Below are experts of layer 4 (counted from 0) of a mixture-of-experts language model. Rows are named router (the router's row for the expert), down (a neuron's output weights, with its number) and show model dimensions 0-127. Each number is 128 + 32 x the weight over its row's rms, rounded and kept within 0 to 255. Numbers have three digits each.
After each expert's rows: "raises" lists some tokens whose logits its average output raises strongly, later layers aside. This comes from a sample of Wikipedia text that the model never trained on.

# expert 254
router:136104169112088110136089156114112091073143136136095156179149106090103113139155142105159163112124174148099151167192138140104126143139100137121077185079148167123074108106131100166088109120128068212146178089173155110094186156097149138157099158116174115171112082139081074112187056110106093081079150147147070131120111153138089135098105173142137160089118174080139128121080128106115107110103
down0:093143097127107064130109085122098118121145205122103118129167164122175061132131094158107113142097093131127150136107097188167081148072110168047111141112125094134129135101154110179116069127114110096093058172098128084144123049148122081149099123131128160107076061165141108171130110198089164135097155118157123157114132106124167111082164111100097145118070137140119114143120113104093075066135
down1:137127155153113105091138151125189110122118141134070207107171122117144169153138151191106161160100060113129091151126098133127142111143101084124133095140087156130140145139136141085130136134189111142101183098170130160121159149165062151098129109125143074105095128126135135117112159139134141146124120096115118190149104127200090185196141113129102134101132049142243159090162083130188112179150
down2:178076152144066173118067149123127137100140097122097153151080167112157187117165176136078090130177136120087123121132122110137091118144154190122040135126107149178077123141138154197091137161209171135153158139095168153141107139137072181176089156142123119124138174119118136172090176129119153123165165142161110155097162124166142120114160140095117081136145104077121121086162139138130102082063
down3:108150088116151077186106145097133151160129111111050130154139149081139120142096130136128118161153102121144140187100066166141139182172153130122152066153213200097127141122208107102168141070148183088133155176141147165118096122119152114154172127113103158129110056132093132090116166164113123110139145116094120155151158116102149117094140108123149154133140192123085162110189178104066100099159
down4:109134076121126179141137146099169015134114119093124106130090119139125156190157128174166131096108152136128068103096089140137104160169152132125142098114102169101140101149103148098070153188123221159151079117138117137153187124072168131134154135084123161112144112122109096081112161107093120146109181128071128153088143048156142111165078077180119156121122111134098131112071146151109167105135
down5:128165154186154134102147124124115096131147131136133126200123106133136165182071143127149108101118140122139114157145134072079118067147145159118085151154098140120093116097095167126106166149102121173116173057093148142108120150057134096138101139106094099077098063159128108146082148185118195175112188144159102148098163082127134157103109116127108104155095137151026168102116066197130143157102
down6:133094074063155105134141112116149170117166150106141136108136029129150083114165115147077088188115093096175146115120113097133128151127099164153102082188080153077106111106201096135098107115096144157098127118159111162112140116112152205161106113109116128126147087164071120082120181092105153121082109124123142138096129155126068157159114158114194109118166155134096163133144138164062129207147
raises: "ties", "ties ", "ts ", "ty", "t ", "tive "

# expert 137
router:079111144140149111133099139117133166116146125148158150155086113082129157138151145118141142115161101074108166089094099130097178164089183154171136131123069164149082100158086186152156121083163170103128095123130095117135134157075158179179090166132135149131139108168113123187205082136093083077100160077143164083147151176093144101190138145145140068128110102109143085145186076137102111086174
down0:132088160147118128132124119114132142137134104132109099143125137104102142085136100113151137182155154151122162143079098144068173163192039136145165125156125102146144017173176125153119111082129098119199113153168148182124079086111092148068124123144158080159114088120136085083188090137151134134133151125108119136091111154194127156093140182129049147118097151169132088167137144130102109155180
down1:126133122167086065100065147177125099112147119067150166125091046112077175123091073203135102117155090097133151106164177133098156124161139066127082137118111088131097117123097149150126080107088122132107133125112159111134167111161122097063133122134151123098137082176122113077142160065137144114156129129159152150081077140121160075119200108110069146144080144153137123177165172175145137132102
down2:129120133106145138090124120175191114134117096074132129133051159109165113121036140115187087117108158147152147080113143075109082129112114135108164128148127140142104140129152100082114073128121173128113075148095136092148162128117178151127146127141130159116168087126069149106197166118134070075059153110183072169142162188138120128141062132101090113167091160101170152099122091100082142100160
down3:130117135131091145151142131145134174130086148125100049168172130138124142166170096167123103128059134111159181194113128131166160135136131109138168126050134195142186102117123088124156072205157123106066128130129111076143068163157120093097144112144106087136151122134101155125104174186157079192147144124173132136093102156152083129065117141094203094148153142117170103128120115129077107118129
down4:108113106104114125115101103083094113152120147143111146134162095113091121133146125125099140139131160087136114127166129172079201057112138086159124164148131098144094144046162113094057152216101097114212073191165134098129139116106151145100164108131118160125106098140111114123144145136130194125186097130111114150080069078084109167156109141105060158118176160090175109135101122179101158125125
down5:123137114178171142124113152217176096180090111113119114176138123087123123154145130117193109122190121110114141166120116053120158142131176140129160161120085073081122122140150174142096130114196090122125086124185122107156083140107079080155101166121070175167147087053081151162116100184114139100092111121148124123157092117108103138165112154066138119122152078145083086077117146160117135129103
down6:185126112179113141118083159154135136111112171152102114133127106126125161111122145096100102091126131146072066075155165134138141137144141152134119165176128115111089176149127133129173117095116102121096086133152110152163135062129107145061164199148119086088112153088091133134131131064114188069153138168100123154142134123136174186111172172148153139099082072194117135108123000155122125107106
raises: "|", "| ", "place "

# expert 119
router:190085119115148129156133141136077158124096115095163149152116153115079181149075073170113140045148128156134210099121091208128115090124127143087169076077138149135140093100110110159090060104120190129143167112098155138117160124165144109132100130152147149132151106137096095135113144172070142166128137160057150086127095139129095107090116139102096182116185183160104084101171147098158132109134
down0:143167110142095108177137135128139128096176147137161159111118154103167105093153134041133128148115160124140131159106127158158085069136099134157216065070103075123135105160182144168103090140118154098182129097108144161179174091149061146150145159175104164098165162180180073143178061142094154169161102146130110118179111167142146138145094123145118190124123140129159114122084121095101145134148
down1:099093106145151100176063137032139159166103180132075086111130135139087128132132149122118123073115131142119088161120108188071151207148142061162142126108163128080118039130023137112161119087141159143111132120125105166138143146100141136081176086152137163139129057127123143116179141150157116132161096085121129142127149133128141104151154141108143179140144141125118181079101163136150139162174
down2:145136137175057128125136042131179108131140052152177179138050096110141170138087073150145144136090175146145112160154063142123108098139112133137108110138090100185143092192127180175126150113113131102104154162094144110118089155112121082167150144133116139124117076088120124143109158161117130167139053146130158136105125123153127147183173141174071121127130147104166118091175069163149080174127
down3:122143113034086132094139164133094167166107108115106100189093149181091193129108165151146127092178110139159166128098113140113110065146107129166179157148148165088169141120103167134080166107136133164106127116102089096105123144126115160070082130162097085121168125155080117112093182118082138138085144089095058093146141054117130113138147110149137086126079136152146160072109098065106103171140
down4:146187097165060140187173145096128127155136152148164146123119097123146099158154112142188102112180107075110129175078114110122150160146082159138118131156112155156102154125167128162079083092135127123109089155162138177115093106177142061109130170175097155098106104174142111142176117128157131185183103138135138125080100131201179127129116162079134128146190136090211106123110069114141185108120
down5:132110141138147101138078146095134123105116082099081128098105139165078093098105110121112136148125109121168134133161159104155137108073139169155246100136150145108173152137113091125165114045123086124095120126106163089083082101099173154167158143136120128181176103129130122121070131182164113143102116157042150130108071136093100183216159159151100177099111139113190143116112131145136101132137
down6:126040117094140061148090157160109151141093146102124150154116056083110135180160117124138147139128139190138137111116116134092055139147177156104122153133149112161200103182136123110155138145155137131121139079208146148107103117170120085131116110103127133164106127124191162100129038178198127110100138103125085158144077173135146118169123161175145176120150148133135115116074141093152103119197
raises: "a", "ak", "ek", "ek ", "o", "ar"

# expert 52
router:163117137153069123126164155117161135102143179134101114142155075126081138147166128101166133182087134157186125113154114179084168140127095106151121136181176146144068156065086169168124090139097055137125164081117098152114077150162147134096158141154102173078167172109129122163092122089154112138176079135128076166154175105142061147178088132121090079118117162103114084176126129093133113084119
down0:097090113083150174073186145109109190170124147146093171138101118120138223089108176116111132136162135113098131094065131119116166107117150120126059112079106144114101117120100179127087138146122120139118107101142093108166109056096137150184168120131171061122159137126119153141158140115098094156117146124148094150072030137197084139097094151148124141145123113099067114139171135128121171070146
down1:139114151115140093206068112108140122163091110137072205130150104120147130135159129124104135145127119198114120118145151091117100173143140158104132124078154167115112127134200077052188108169159155133122160115195167108076083127138134128119105151108158107096077092135086086135154136109103157135103171133143135090165075137128139105068169127155121085105117077133123149147098127221187084111091
down2:066136134157158100153101119147151110178141100104160127095066129128130177110202131129074085144110154105145149166140157111102125184095105141122130096121126149163110143121113139061155153093057119100150173120116135131128106079059121115142140147121158141110137091178146150053118142134114162152143087075148172116155069096035129160141094082132087099094163176157066088113170106150136140068149
down3:094149122182168108137115127104089106118121140100101225101095143154161098088128078136073105067190129092093107142105123124146120122088195135109105094121131155149101134106141106121143090065094151120145157142121160104147156087143130126158134105123250121135121126131084173134132128093119166114098144144187125084092143110175119131095107111103166099140212097093173135064109143149079170130084
down4:120152093170106163098173139124120130172166174100112156138116103136144014146142122088077192053120162103116188117132114086127108187158109087139155120090074121145148148204109094155119089113112163165124129107094104121129127136152122091119100069149163136057181094155104171107149068105135088162173154132128158133120094128145138135123119079141137157133061118141127132141109182135154175178146
down5:084103068155092096189117086127134118105102178111170161135145074120101140089111134121128218084118122175136148100134098074148141110141152109135105105100124144089162082088124153106143197163110097123133123109187144126147130160180140123178139148090161143190165184187081089164101130119138125122053083121133138107132127208103136165121175099146138162122176114089144113131114165166135183089096
down6:134160097093120171107167097144098152140098108112049108106128171133086169121152116113181104143119122149147147139138140121138134134145105158211125121170132111140109118137141125112142183189160187115156104188112165127174173101112137119141151098136130095098122135198122162255147099079157148150114144132115083099108103091141157125151116110116150085107104133156125066124094044137076076082093
raises: "s", "l", "d"

# expert 22
router:170159125149133154129112110080107076120104106140078172155137139066129150108134137090156176106093146121109113106192165141091140122146120102143122206101073149090118068123083090111125091108177092160146141077166162110123157168157148099121105126126199086128107106125177091169174148074119073120067154094153122118100076152095098155118127112174099097117147094083165171163109181107089071158128
down0:148056146166170113129169130134104105101132104125108165126120160101052131150056097133125189135106143132154110190156128140116117132127156130136117074166115053100142197154081131167149141171076131099123084095170113053097114090110121160139166089095155134135055115125194101158053092137111116082153108104134104124155085108146111128160078085169119118127131118075126119148115149073081139138143
down1:173103144149128112105132107117149103170133133162133118123050148138128117140121101142137137097144087174132140120175108134162101163157159165070132136094140140151163134155136038103148135095124111120122114078116132135105125167191139136110152149089087091128143101139121043111116076095168167196110168110106135118188185154112121151168135130160067093185205125091116052103125127194147137070177
down2:137175136181139157091128122169146137108100096115107095107175138181140121206185140124131110143118081155111116161189070115051100105099081158086125103034131125109082101124129118084105134121124083080131123104143152069145115168063149114091116185107118107155153115149104152091107152147223132080131089166146142103131117119161106123128163129117118092167179117102158116160154084160105159164110
down3:116134141155128161120167140050097148155156174137121116155141136108190083145095131110139140164107035136158155141119133176108077135118142142162065107139136155107072093114107104166131161114117152135108125133015103141160130115082157075140136195099104113144150093142106177097102131142172130134099144145136130101140111151159167103128126151118136139038127099119162179178073168129075195144170
down4:111150144099167045082144137102084160071147138179175146135149102092179101126184141142130119077135082168115081133096156115137146141149107097142121154194125125131131067101035114101123080167120108118184142114099127141087068225129107112083094182138142117141119137109066117159127119132103161160164108150141126139195107144121089168123112125132127115182136113161131128083055112117100140146122
down5:161098108112106124171150121121118116120170136115125165143124151199122112137131038101194106144190136113134115154113160144081166114138153158178103135067150106181187137151163136129208112137116197120206145137145156126141103120156103105112113146130149130067125109133122117126077202121165148178100128132045134126107120123124130134138141167115109105107106110181136155083203058124101160072142
down6:119180139074163085093125122088126074169089160157060132099139157131171099151160125097143156108103063107082151122128160172114138144175191076146172135128122137089139110114066083079111057130144143062126113112130142051112192110150095138123111100075158127102098150132141129127189119103083086177106106170110153155108119168063125127124129096117124140133120143119172109162151163132189077130144
raises: "ti", "t", "ties ", "ty", "d", "ties"

# expert 89
router:135103152126082136139074071145132118140114092087174162099081147099071115122123107100129131109157149110207118148147087095107160161154109166105160119161053224129112198103172134172117109104125176089159087186128089090076103163082167109144075152147130146135142100142121113089135137143124086122122174111122127073078102169186114105116137119119091124116150182168121155115130165123174164116175
down0:158159197147118169104104164076090166159069139124151087133156100116135123135047115148069143124142146149150144145109158144100123148083095137127149137102142123138155109193182136144096143136147125149145143062117128108135174113191146098102139134121107150125180183112155124132153163182128062128188083166167101111112128151151105091088166091084123170148091081135130116145194190200074128093160
down1:099153113117125198115170166152122124149130126158149191116121184121069134139144083032118119115143110052139079155070110131137174114184154147140152156129151192081140114160060135120119134139158105159150152123101170121074166155199139110146107122172113107105123123169155123113153067167160115131061108091118109099169096158134181126192098132123176171108092126105134102083113128129110100111160
down2:176110056137166099157141140128165079088126119160087102125108120137088066214141068110148142134127164157114177124075135122095158114102121117117094086161181123112113077151125153104089132092117105119190146122181081140141082107139095160155133142137141103101168065057184073100096131178134137155129095155119127105135155108117165105050131142178101103146119162117138189099087138144111170104092
down3:116104140135099124127130170129111096094127119075121175085166140085089136205091152133170118164121137153177060120144151165122098076059189116101101155095144121062119121171044135181115119124148145121111116111177127118139147158092084123082107091162159102123115081162102139095113123140123134088150146133124105134155136107143086091079119147166121142114144134153100136088182002095092101104144
down4:158107179101106107115178149080093108179175070162152118115067095178196068135125131094113134094103119125135172162165118122101149148207156097092071088146102119156140130178080145191127107137177095179142121137191095143134108170127138203090117069124128124114120140163097109146109137121141152129192128176114111093106177082132129142089106127162129120142167138130170186111130065109125133113138
down5:129141135137107072113110092131136164153143195164162156102116095129132106143139132121124115147104146208148179145106152067106179108119128118163149189116107130122075202149125126191146107143107106180119118157100156110124092130144126136206145144126141132113172095077094093080132037070167112200162070145092096132141098126127104114161110143127129138115121120166094122187144186163121072180094
down6:168122088143141108089126119179147115139106096147186119176164147130060096164115136121159138122128103110122084133194086129131156129052124147140164081109098171068126140128093114141125093158162150137146043191162113123119085117145157131096122126142068109162127103126148125138109077092166130107131162147193103059156087158113111178140126096124107207103129071172088122191149146116120155060119
raises: "as", "von ", "on ", "see"

# expert 247
router:102108136116126140123098173152082192091171115139133128130074115075165164151149168177107101126152160113115136081104091127102148121122104156153150193083075162118096116191143109157168103141140120113131099166095084107173130161102165126171168130117092139164081160179092098119162136140098085086128124111183148144066159151156191181162143148118123099144083106090159077156194085176141110077164
down0:131111114156100163117118058099090105080101124194066129105110131195081169134135131154084151201125071131099142133165166181102119148147126125160175085150115083156173124106137100116092093116112126062120089089101070097097125116129097104200122127162151105123142093159088146090127096135116147170092114089079158122109120143151080112082174140117155177139182171199126087156138085141127116137110
down1:125087119153173094115121136163133085136132159060105085127095128129075139138166134134179104097160153137122141115107119160055177105129083106124135118114127158156097151205071119151159123161079132175143087070118131170126122183095142144151142196130100144129097132174128140043107195150120139125196069114117087123128150115204089139096110118085116156165113130158129124088161117139050091139139
down2:084101123113143135153114125138120116142137154103120178117176117149116099128145165153070128121127095125136157144151117161146092153118074141145109146175093103105079146062127130148154119109156102117167101142167103116087157103147151111123175168114126084047154124170078164078119116166077162071102127107167116121151133067098085164167164229101130148065118080032094162147163120146181113130158
down3:176143134109091121115143096117106169113137161155136159122142079124110094162137110143138146123139110140139109080169096141184119123192164140110102148203150190104127121116107113155166170062099127184123141142133097092088184158141119117179173121142197114070133113115145093153156133102150172151150100197064115105082155048135144156126160057103135145124094081089105093156134070117098154187112
down4:130145124114133161153070135144116135109113211138089163147051138127142119171116098094112122110169143162135196151074128147115122171094217131124157204126152117111090133101111122185128100128144150192092137082086147091094152128106077129113174141137086125110106156092073123189117143129055153126144108134136092107165185152138094092143137164109118156142068144085165172094155126119197111134146
down5:150082151149134141087119126115168147226130160125103118222177169093130112170087103098106174146158088183102139181124158152168161126183197095141155105153137117124200142157164132180139152117171141102188109141127082145131156134154173146142120197129068135093141123114109105112130149151155136088091143128107117153124115120084199130134143127132147116150157165165162103110135149140148042156141
down6:173103137154120107163136063159126142144052111159131074116112155176134090096133119118155139141104105118130116138082133166140113129079111183196142197113105122102117093096172127123116080162143124101181121138055119147101106182079075152138127066163126132081126150099077111080074101153119159123080106071126087149209119151138191125140132162110122123137135164167145149125139181079081129153100
raises: "ook", "ero", "ooks "

# expert 76
router:081080131105157109114156134155145139096112119097100114178133095184178108147177167115128108206158117119160053086079129168100114148092122131088117210153159170126127199150126135173127152168130068139125132122119100143146099155124145142142131099170165123125130182079128127174143117150182153137165083155183129163112162114157078148178142097098079120096133196142135117148132062069134084122159
down0:172164128112154176115183142142150169194163156074110123100107154199151105112153118210131144092171107118119123169131081132102137181163139129149096129173187131128137164108156153148176105110111129090157125143131210078113116142079125122117147140147160092094124142111165117220097078128142108122148150101121144152130129095179150159122183135092104115188104156202167117148146116119140165202128
down1:135174071120129101144118152118142143113169123135147192188090123093119076146162154108069105134114129135194113106171119150125155169137139108084125160073148152105122132112184194145128110158124112149169133095085102116105023155133133113146115157110093114143126141179178134184167117126112076153115044135090077120190181137108126106133110129089106148104155126117103182148054117179167120097136
down2:124104147103120157111093189146149164114099098098091121125178140181215144123183195118088118182110147139127146083144166143117092145132119102097120150129151178093055133168154091141187081126130153124095148113094126108118131149148116098123136115098173112119077143190127158182133149131135151115105106109171186149146059142074102108151149118136163144090144177071139172057104050161127119146154
down3:103107125058131140151135107102133129057144173068127141175146102126174147113139181084107073161164152151166122129155160141092168121102126137137092115128154166130069153178092138127116115097126087143149155115107087106125143162101144136130135112119122138122132079169168107182173138148090120174097064111181110130091180121112099087136049083070128130085168195080147150077111098194116106073149
down4:116163087145115190083169126163106118138064194113115100113149079075151120138121160096132178153128116123141135109109073162181102156115150093114145159100158077098108048143136132138082178149129099146208148085169094143085131084092185132184101144111107125161140132154162126103164092116117166158130212086102099126124184109145111100127097126069084130102153128145121112100165087141125075123099
down5:027143132122122149105098146126136144146125135101153162090142157119152146102148107210202102087127123149177176086170105157098116087070096128059157147149165119178116162151108170166093128038123127101116132152142146099077183128097133149166086183176113144116132142098087151161088172144132121144090125184149124134152145083138157130094120114128127162125143138152087114151145132044139162156167
down6:118157118102137093091099069123096118194142141110121145116119163153107145137139231143166119092102116116133156166169137100089186102093095040168158150165117106163160133100122176121081134151164128094093157111114148149170161135151159062119158138157085102173180149125162105104087094186135144091163137118106122134085071161078147107077083121081161159120112100150110124130134097126104095147198
raises: "necess", "reas", "term "

# expert 237
router:119159163128137179139109108142137196129106151172072186116175128153159154148127106121096115153122082086086127151092115150123095163149126180077137113113186057099120093179134137170115135080171132107083135153154142081078129181103082094134105175156162118141090067158137144062146115156161112082078118110123175138080039100144111148138147117183140163139077083158097146096132134115122137130158
down0:090127193137118142170092175116158153140106142142160181135106119148189150108112126111108159165159133163145139087109142089145102184155136116115136125120109139126124112135139171110126071143077156127176130158130089156170135151083151074151183083119161163126131121145117154150125069114146134150098149147118125132126168143141109139131162114063125091128079144158142052064000199113164051098136
down1:102149123146167180094101135128125124120117131165137154084165239139184143129123106168126078073119134149132104210124080131107139094140109091096121145164120089115104150187138096104122153134105143114149062138168052154087092150164129107100144111139189133101151154167141144101134109187164084131104096076169110172144106120102100146162150141126130117133075084131132085136159020118143135135147
down2:153122138096103150091113195124130182122129148140165090101135184089158151149100130206149128103125136147146101094126152121065141158178136088084133140116155152119220114169115100157119122175233119103141138149105160106093134138110116129151083145095132142221098161138107070105120112124125126120074130144099138113159104143180162126132159157154119121122154154150158094078161110073160158122037
down3:089130101167081123114097159112081086148138075104111000137120083133123097132104101088154161138105127170080118117156067119126110127114130131136109123128076080174116190110110119088154120127139127167071176125157104114181155194148169095166106102171095084199147106125121144143115169143118185089102137146112095164164129101067076112090134134132137108168093142139146092150141151100154144093115
down4:182085196140181100196197152174167170114139140164126098146182168167124140131182124110168087123142140136126098116156103128115123106120142128146165143095124173092151130160088174116178110097158140184160131099191162128137077114107134101166122158139109116117141184149112102119155095086124046075084079199160139126139090095150145099121080147118126145117125109088152118149090075155188094114124
down5:160096124145104160120161114134118127117135145149091110170103178157152097138192136109127173154157131135104149067134115092099067137064149130106137146118107143163174099140143139176100093094103061150099059125164100138141112138113131145161156069156105116148125158161137138124101070168133153123145131137139095199146106151109148104166150204058075076132073147126072127162196077131178182085152
down6:151186166132142106138135111133148128164092120121100113195165092163113076121162094127094157129089149139182072127075141127080128074117096108100174095110139069115134145099108145103076143109105140103132108126146156125130197096100146153163155132121116104239048103072119147114139144129170099094063114136127095119076147113181164155117124157111116138216151108159133138096124149076105147080113
raises: "ity", "ade", "ank ", "ine"

# expert 109
router:113124157163113167125069211130181152108170088146126090149068082077185151117110128123140115141174123138128103115087093154085177130136188133144123198123116176107083147157101157120186150125189102125106086107086144114148161148103186095178083156144097129121157137116065134148147118080097130094100104164189133120104131104131122111144115146121100141115111086094142076183170061168167125095138
down0:140126124131118168132056117194194169102100145102052097140125067090182186090103148127152143149101109156146066118110108112107177114112150120136143087123110166188134083137127142145167123147108068166164119126144106124143155155161158126160113077165100079145124141126106121186071091138053125098113075126156170123143110152133134152161097108131076096110119137126168049103142111154146073068128
down1:146166115116129100164152063139082107116139130146096120099065167148057139146121166083109161174122122094076181097087144143111149109148123161135069085132140120145108151070084123135128153147125097139114142177101167128118142127153085075165128111161151127118116074145133112219114083091174132126173149125036098153117167096065121130136151151119095124152096085154099197138052148130087154126138
down2:113067080107174105094171170135106182082101073141133155107169134138175179128106136132154104160136111127157105122175119104099165096056130142148159095113092138164127174127166124134099178162111124165121104159105161106134130138117148081107153071128163152145176188118184158154141153140112135151122076146130187157171078112116141067177140170130182150121124138079089180087123148163195141066160
down3:126119142102154159099130136167201123132082079187116157129167109137108181079144129088142144137126120154147101053127126119159150087102118087154139137167119121122146120149133140143118076163112128145073158113127121110127089116079086086160121145107143130222108080118113128115082134110150138131187066132143144162167117123101113079146124097173168201249180165148104181169118105123122122091112
down4:188089119096156061138142130149136138163119136120082138101136172113138158080119149149089183192110114148178060140126163121097121094117123098163096093155159124152085141153093176223122128099123099151145118138145119136137210109161080142152174097140083120174154130085142133153099097129080104206106139157111151148094090085120110104173126074182164154108097136142066121115148170149162145168118
down5:119161156129127135149107089155100063123158127083196101101121101113126110103065141097142109158155164086092102080105104141099155138137146165143161128141157143119128167169086091191090181096089071121155106145083110162156191140163139178163143172106104136170154138087152112106133128118097105049157098087097135113129111209106143113176139107107103095158088070109081082101140176090104074142125
down6:131181061073166091151156096150133124143123164163091121094147141152087118181141108088166127139150130120170211115127091127120129082137068132121132122198149158122146161172168108170132085143173086121117144101115148117121150100131184141117141097154181092120122071118183168112174114106091114119133116147103111172204046140100130118185107099150128078137139116167127225129102162131126090123141
raises: "| ", "s ", "in", "ues ", "ined "

# expert 211
router:148154170131120074128164121095147147136112111154172131151117198101125076145114150096198127064137126094096111171145068137090148047155104085065158076120139121084148084104153102121135169177122150145147122135123121116175112094082086102145145122115123144133134154151130128185163121151148101134148088101145145102171194151143136114104068186132176124109103072152183119083121035143138161097105
down0:079138050088189147138119077146100159121149178133110096112128108104120121101138160074150128161156135080161148114136183110154109116091090201144122127167129145142151062156133099055121121166170105144086203133117108176087183109182154153152122088141126142136101092153156143115150183144170127129031157107136116111099082095078125136171142152159174138095153158088126122163144149141091152120159
down1:140151138108153103148117101136156145155123098133156084119152114031089161075143113092120141163163079141141148197168068123163104150108117144083184091146115081108067147181127146134135155155129083155118149114179162127154148136136095137166140161133052118095106119074081161171099158089094143115120129150177109153124154130198128183072118153129111109095178125155142092142193150180096097166148
down2:132147152095095140080197143113169163145159158151116129153156137151110140128126133123097131076144101057138098083178112109096080127154150067158110138118156122134129132108131123136102083096138121068072139113045185149114187123073119118156157117124179156140129150150179174112136170126152084103126186121115118136103041172135090091047117156164089120142156149113133098122078086110116144143203
down3:164186152081112096123099138109135102094092106116164120135145109140143152089145124185131107172099090130134170085139094162148075163193144165167108114074160124117139111138119094125152195177210101197121092147196062105132122088190110138081087153097106181145160139146172116097123175099157132078133155100135132127149051141153129147134136130114088135139169072176150149162151111125094107145108
down4:075104138172149155135135092132112115140125095113091163168119135122158107128121120068144165143114083207153128133135156147131110117146089124116114114096181147132081093162135068136128136138175131119062090097142147094066173093110103077119089083122131116111126108145136157186162145138131139142133163101183127128136255153163120114138149130103132145105092093162127145102121017086129084068159
down5:154147092147106113080123159119150093127105181122118106126147067112134143148117184107170182183096104163157113152162148183164097100148148098086132098120133174095021108102090104094076166156156159109114158141122121103136134147112151136142129172086131111055097114113108157127175130162178124117118200095122192108120149133120151101038109112095150157094113150149122125102125109044179144158136
down6:087147124169103132151193141127169147097096145163118155158096140144117159107141178164147141129125096145065146177157139119083141029147112101139112140143180095076184103152089178104167169143083099136138127138106138095106153117092085140167092137164087125185200108125128167167153164150111100109126093200048136084170166178122147117084101142166148129097124108109166126145126110078166129124107
raises: "\"", "'", "to "

# expert 195
router:112119136179160116178143131140126172176159143147106154137114167142164099151119094090129126146107118101081113176114112124117086072120088118074164171068157173157147096160113137094105158133092153145103147133136130108086101136067108091084127145152157124128191150134074141103174106180131131141210098144189146134176179145057099145106061101153153131116135133113198100164076068149119172167141
down0:121112050120154162127114129126070187137091150075097147149133114142089130117127106098047111101116110103150158127070199162156107120157076084125137132131110172077093187113171102094130102080078118060141146109157126119151174140132161154167147090071134080083169085163087163092151124135154140132163144108176082142092148130096141146153160125092067120142137173122114097166091141111167176148154
down1:138112058116082189096109094133172198140119144118139153082120129148075129178125158093124200114127128094138117155072159087150055070047147075120111088136093149094128128135145123092147130170099081139124163127113131108131123160163146132056093116104115101062150175116137098142149130160157146067143150119060166125167116116177163134098190127088110102116112124088109177118121139145144163158112
down2:101077165114098112095131124133172124109122099119145098127130156096172144133084137126105084129139113140059190123138128105126142109123144142151137125166149132082114197186082109120179128176112060128123167145096138117152093138162120201122157134103158130119085083133107090126106095078119109125138136147127150134132000137155097138114131136121086110122130140159134160092161160114167113156098
down3:129117087126146117104090124136122176094092119103092135103091175130086131113107066143161106114127118135145090145092111140095067143085089206087150179173131164137114089142096130117121134128089123148199151147139070115127186074128106143095134100134107149131136161136136146171180079139147130120196072081043191083153208159106111143153114136164129162104178129095143160118133106143183135170101
down4:160117102118150134173089144066154100105102096115197099128155117179135143096122061104140142152107141149112099152129138135146120119162146177114115155106159099095082134158172151131139125132175156173136099149170094113181078179049133160137150136078126090185118068094166172118213116118055146181085123147116099113166095117138125152142154154135121132167139136097121084116193165162092181077115
down5:160186130134174093134151102074160217172097125154117137102104203134110175121115122164125046127100117128082161103081138187126117116154130149100120130148154130150130090166151164123117117145107121144125149153099082099121177132071085036118115154110143104156105125170143136097182148156198169154133127117122127130092160096166191151135166114156189131144116123122135145172103111084086187077106
down6:154128149134146168126191095138129123081194084064166068177065135160089121113124094092081201140124166146123078157113121118193134168132154104150097132128151119151122158155083174123103134100156115130160178093147188153106144156174070109099141186119136100081141121125115185051099149147172150128135158151146179154105156094111144095096097140112108139113127122098131037128132154106132172127138
raises: "This ", "However", "The ", "They ", "He ", "These "

# expert 219
router:147105110149049117074145134137103123147180133118136169147119112115133133146129127122111171090186143119099142145153152092107156157154154083118121073168166174142121136145156076112076192114117175091107111104106165222082127158140169131136096139085117143142162159162125105115126140140138101115137117106174172106112029181144085141125117086156081131136119155110144084044106151068076112164180
down0:145137113106150055146099141140144183106097114134090157148210169134140119087183080056098121140101068170113189112139136132089162141125177190074127135103177150139161104161107174135161099094148069173150152144090115077128139163107106158124104123215186135148131119105119132224121148099145134126128114102116120143109178102121093109185138164121085131146134103157132102143147105079120157108128
down1:134169153162101192117134100072162133075125152114163135158165129118112137141181111105138109061161093121176150101121118087125143148091083137137102102104122023111108143131106183101131089153092108129120101151093117099111128121175142177113097107117122110198105147107159110146204122054160103116158111140151145137173109114065079147134106174113085127175128155102052052146140153160145153103107
down2:176086105136105125065165160112169162132147124116119188160147115139134130108142136130121220155170149148154173158194160091148102128132127121155124093089127183155129104164195160135151175081094138157175130164176128144117178123154138132126159125103150126149227161176118156055128157113120073134130093155155201126122095127076115106133108095143153106096142169167114100112117141192183131147152
down3:137141148085151140158128141133119139073051082164114124146105127163148126118126078129137126100134134148168141160150151090096120127189080163130132082099072068118101139044146145112128119160115162158194103140172135115151117098124151159121105144120143214113152047091158125074158135104093162151134198113102101113138146155084086155131132186128155171094185188111129121156177150146136120088064
down4:109148128114112129079118114169176139118039106183173057072139111119100161103146089073133177123121119124133135126122079141075099196172121133144150108152128122098080107101107162103119071113125159074145147125136160163160172149132142085210075091106122176159096111130131113124117163093147099124100193096106113125106135127175120104205139193123090167098163150128151115135153095128163112088082
down5:113125131106165174147086117152110137081067117116096113162119081116099155152115078122140175135139133093168086163141142071115077128119052138139130090105129105102117097074130157143125109126128096100173142079139038098173155105044093134115039138147162139119101115137138185064133144135084111191131149124183137089162152116107127156114163146117097186137161126135142133174123174072146173107107
down6:107145150086118056142132163071168137138112166142173146120213095136121133115156083131096169151107100089116135161129176178196148093151188136153078092079183146179139102187112139109119098095160133106094088131131173107101121122134086139146128092097155173153161096105159140184174172108099102091142120135141135140124192123163138096135109122122158150119115142176103107144085214138115200135106
raises: "by ", "as ", "they "